python train.py --num_hidden_layers=10 --hidden_size=320 --n_experts=64 --experts_per_token=4 --d_expert=160 --d_shared_expert=0 --hidden_act="gelu" --moe_layers=[0, 1, 2, 3, 4, 5, 6, 7, 8, 9] --router_score="softmax" --normalize_top_k=true --routed_scale=1.0 --balance_loss=0.0039 --balance_bias=false --router_z_loss=0.001 --router_bias=true --n_groups=8 --groups_per_token=3 --init_std_router=0.00776 --lr_router=0.000684 --num_attention_heads=5 --num_key_value_heads=1 --head_dim=64 --vocab_size=17087 --norm="layernorm" --norm_place="pre" --norm_eps=1e-06 --positions="rope" --rope_theta=10000.0 --rope_fraction=1.0 --qk_norm=true --attn_scale=0.177 --tie_word_embeddings=true --parallel_block=false --init="trunc" --init_std_qkv=0.0153 --init_std_o=0.00343 --init_std_up=0.0153 --init_std_down=0.00171 --optimizer="soap_variant" --learning_rate=0.00572 --lr_mult_o=0.891 --beta1=0.95 --beta2=0.99 --lr_head=0.00766 --warmup_steps=122 --schedule="wsd" --decay_fraction=0.705 --decay_shape="linear" --final_lr_fraction=0.0 --batch_tokens=131072 --max_seq_len=512 --doc_mask=true --train_tokens=625400000 --max_steps=4772 --dataset="wikipedia_en"
Below are experts of layer 2 (counted from 0) of a mixture-of-experts language model. Rows are named router (the router's row for the expert), up (a neuron's input weights, with its number) and show model dimensions 40-79. Each number is 128 + 32 x the weight over its row's rms, rounded and kept within 0 to 255. Numbers have three digits each.
After each expert's rows: "mostly gets" lists some tokens that are sent to it at least half of the time. This comes from a sample of Wikipedia text that the model never trained on.

# expert 55
router:126116104120158099133124195112176091145133150109104108200131141130126164143110108091065169165129132059126138063099151144
up0:151164107120145139106134142150173134134095134102109117104087079109106145139090125121136142170093125147126174170081080200
mostly gets: " the", " The", "The", " are", " became", " is"

# expert 17
router:168105091098132081158084181076120141137142120145112116161101142163182148180136102088063154147132165098163135070084145184
up0:149178115129139159161119066189130073093190110102060101073152106145162083167101112161081133118147127128202128119135156101
mostly gets: ",", ";", "),", ");", " between", " where"

# expert 51
router:192158119105167090154119144049169155123153160088097115157107165198165152161166161086135165163120143082187119064104137147
up0:121090164153129122146129097155168121124090142190083101167175176172086127102096144132100092149114104168094145085169132117
mostly gets: " they", " he", " They", " there", " He", " There"

# expert 54
router:157126091092154085206108129126152123157085141143042107152136115157151101158110110095103169152154140042132137067132141127
up0:121138176098172134101090076111172173181121043113135079110173106148157122150118148121096170147102125170127153118130184128
mostly gets: " example", " ago", " Turkey", " BC", " Afghanistan", " ten"

# expert 13
router:102103078087154087128079155100140151157080133128068097130114128127153131175142136117117148138171159143098122120101115187
up0:165090109125187152157083108143126105147162129160070001119113122114126145131198118141138092112067148117167110097131055111
mostly gets: " In", " used", "In", " held", " built", " published"

# expert 18
router:120117099099156057169110113113166140147143116087115115157118163120165143144138138125120163197148116101167122077061104167
up0:153087090126128162102128106116174120131138112160106075117189142144155185163134131132191117167090080114153099117087227123
mostly gets: " un", " re", "^{", "_{", " non", " sub"

# expert 36
router:161104102098172081125119174102116117138116150110087120136153139177160131148124161112129202152118139123151171113102175167
up0:132143132117163136100084057135137124133183168141105084152183096103140158111156154076067171152114100112115175126127156144
mostly gets: " New", " new", " same", " following", " early", " career"

# expert 60
router:137120094060170103149064150110156093191126180105076121154128113171142138162125100110103180190138173091169152070098139146
up0:111100100170137100167110167128112137151114132079092123110089108091193145134132021155139116123130118163136151119107128100
mostly gets: " |", " design", " built", " civil", " designed", " Civil"

# expert 27
router:152100115102148076216104118094119098143109158118055122153153103145144125137113126085122150149193187095138122062113107150
up0:103100139108196123149116086097151114121199136073123124129133123086107146167209122117113099070129116126133124137080123097
mostly gets: "½", " two", " three", " GA", "3", " ice"

# expert 39
router:144128109091141075141091115131150165152101168092073104093116134138163132198115169116114198182206129094157143107081147158
up0:166137093145118105128117153133113122153115150193093122124136096102154162049162125144175149163165115174083149073114138152
mostly gets: " he", " He", " She", " she", " Le", "He"

# expert 3
router:163086119098155118149100152104145142169093114131096090172126099182168156194108104099086160146124150118166158113095148140
up0:113058128105115116113075186115121162206153129129145157118097235086167120075077159133078100125139159171152170085184194133
mostly gets: " Thomas", "ha", " James", "berg", "ali", "ini"

# expert 32
router:183138115117180128167129190104136113163115110122056095148136121155148125194150121097123158141124146081126097100091130122
up0:134175100067123095128061133124158114115120164105098114162147167095171136124099130095129095171175135133110160076092196189
mostly gets: " York", " USA", " City", " James", " Australia", " France"

# expert 40
router:112091091072139082167105152126131118157103137126111117165127145128177161121138104132076149175135147090156167067090123189
up0:177180054117119129183171154112191172133172151150142129143106056171169062128185089123138142131092152097115128087119134147
mostly gets: " been", " be", " became", " was", " are", " former"

# expert 61
router:113140084096112055183080176098146140170152141172078143178112131119133159163119091101132200154143156088121166112086181130
up0:144094160108120097150109143127069145229096122133087158114099142096131129125126108131146183174149047141162176095131109104
mostly gets: ")", "}", " m", " cl", "%", " \""

# expert 57
router:166080107097182092161131139121134123138122159121094108136109104156184130190131138095098158127144149057137157050104140137
up0:073075129090093112172121129067109091163147105129131140182099133178156098163084085130114172147105189148165143128106121086
mostly gets: "C", " one", " some", "\n", " two", " One"

# expert 2
router:181090111092141103160084169101142153164097150132065096178125119172186133219144129089101179146113145094179143115087163155
up0:156141140158154162151126113156151107150111147099117133102159147071098192140150105122125118177152167121140123106108126091
mostly gets: "ville", "ini", "berg", "ford", "ington", "burg"

# expert 37
router:124112120065152096135091152089126088147094157084090122163132146124165139148090169106095140141141148138148127134129141170
up0:131130147085121157140131159117188131156142163182118121116114091119197164134162077100113139106106155161100151128127145156
mostly gets: " at", " O", " On", "On", " won", " At"

# expert 43
router:117106142085178081135130190095164127162124114090067102182125135202168137180141103094116193171182125107099136078060152184
up0:106140096130142089176061091119149137150172175068124116104127113129130169108128184121137135128144127073132193092075118154
mostly gets: " new", " American", " second", " British", " English", " local"

# expert 31
router:126106083100160093123119117107157131131114121098131134146078125121152148138136161098103189192134163084174182090116136145
up0:131122107138100160138135145058105183109083132153110150177097162198154087151175076175194092119117081164177097114152120116
mostly gets: " Ma", " Ne", " Cal", " Mor", " Sa", " Kh"

# expert 12
router:163093065055169077140116141118169117188118110140115088162136155123159136168137171103086175138127157055128151069104111147
up0:079092142112142118120116109112075141097076103131116107139076126143097160110107083089131158148118132133160101078173114106
mostly gets: " where", " that", " when", " while", ").", " ."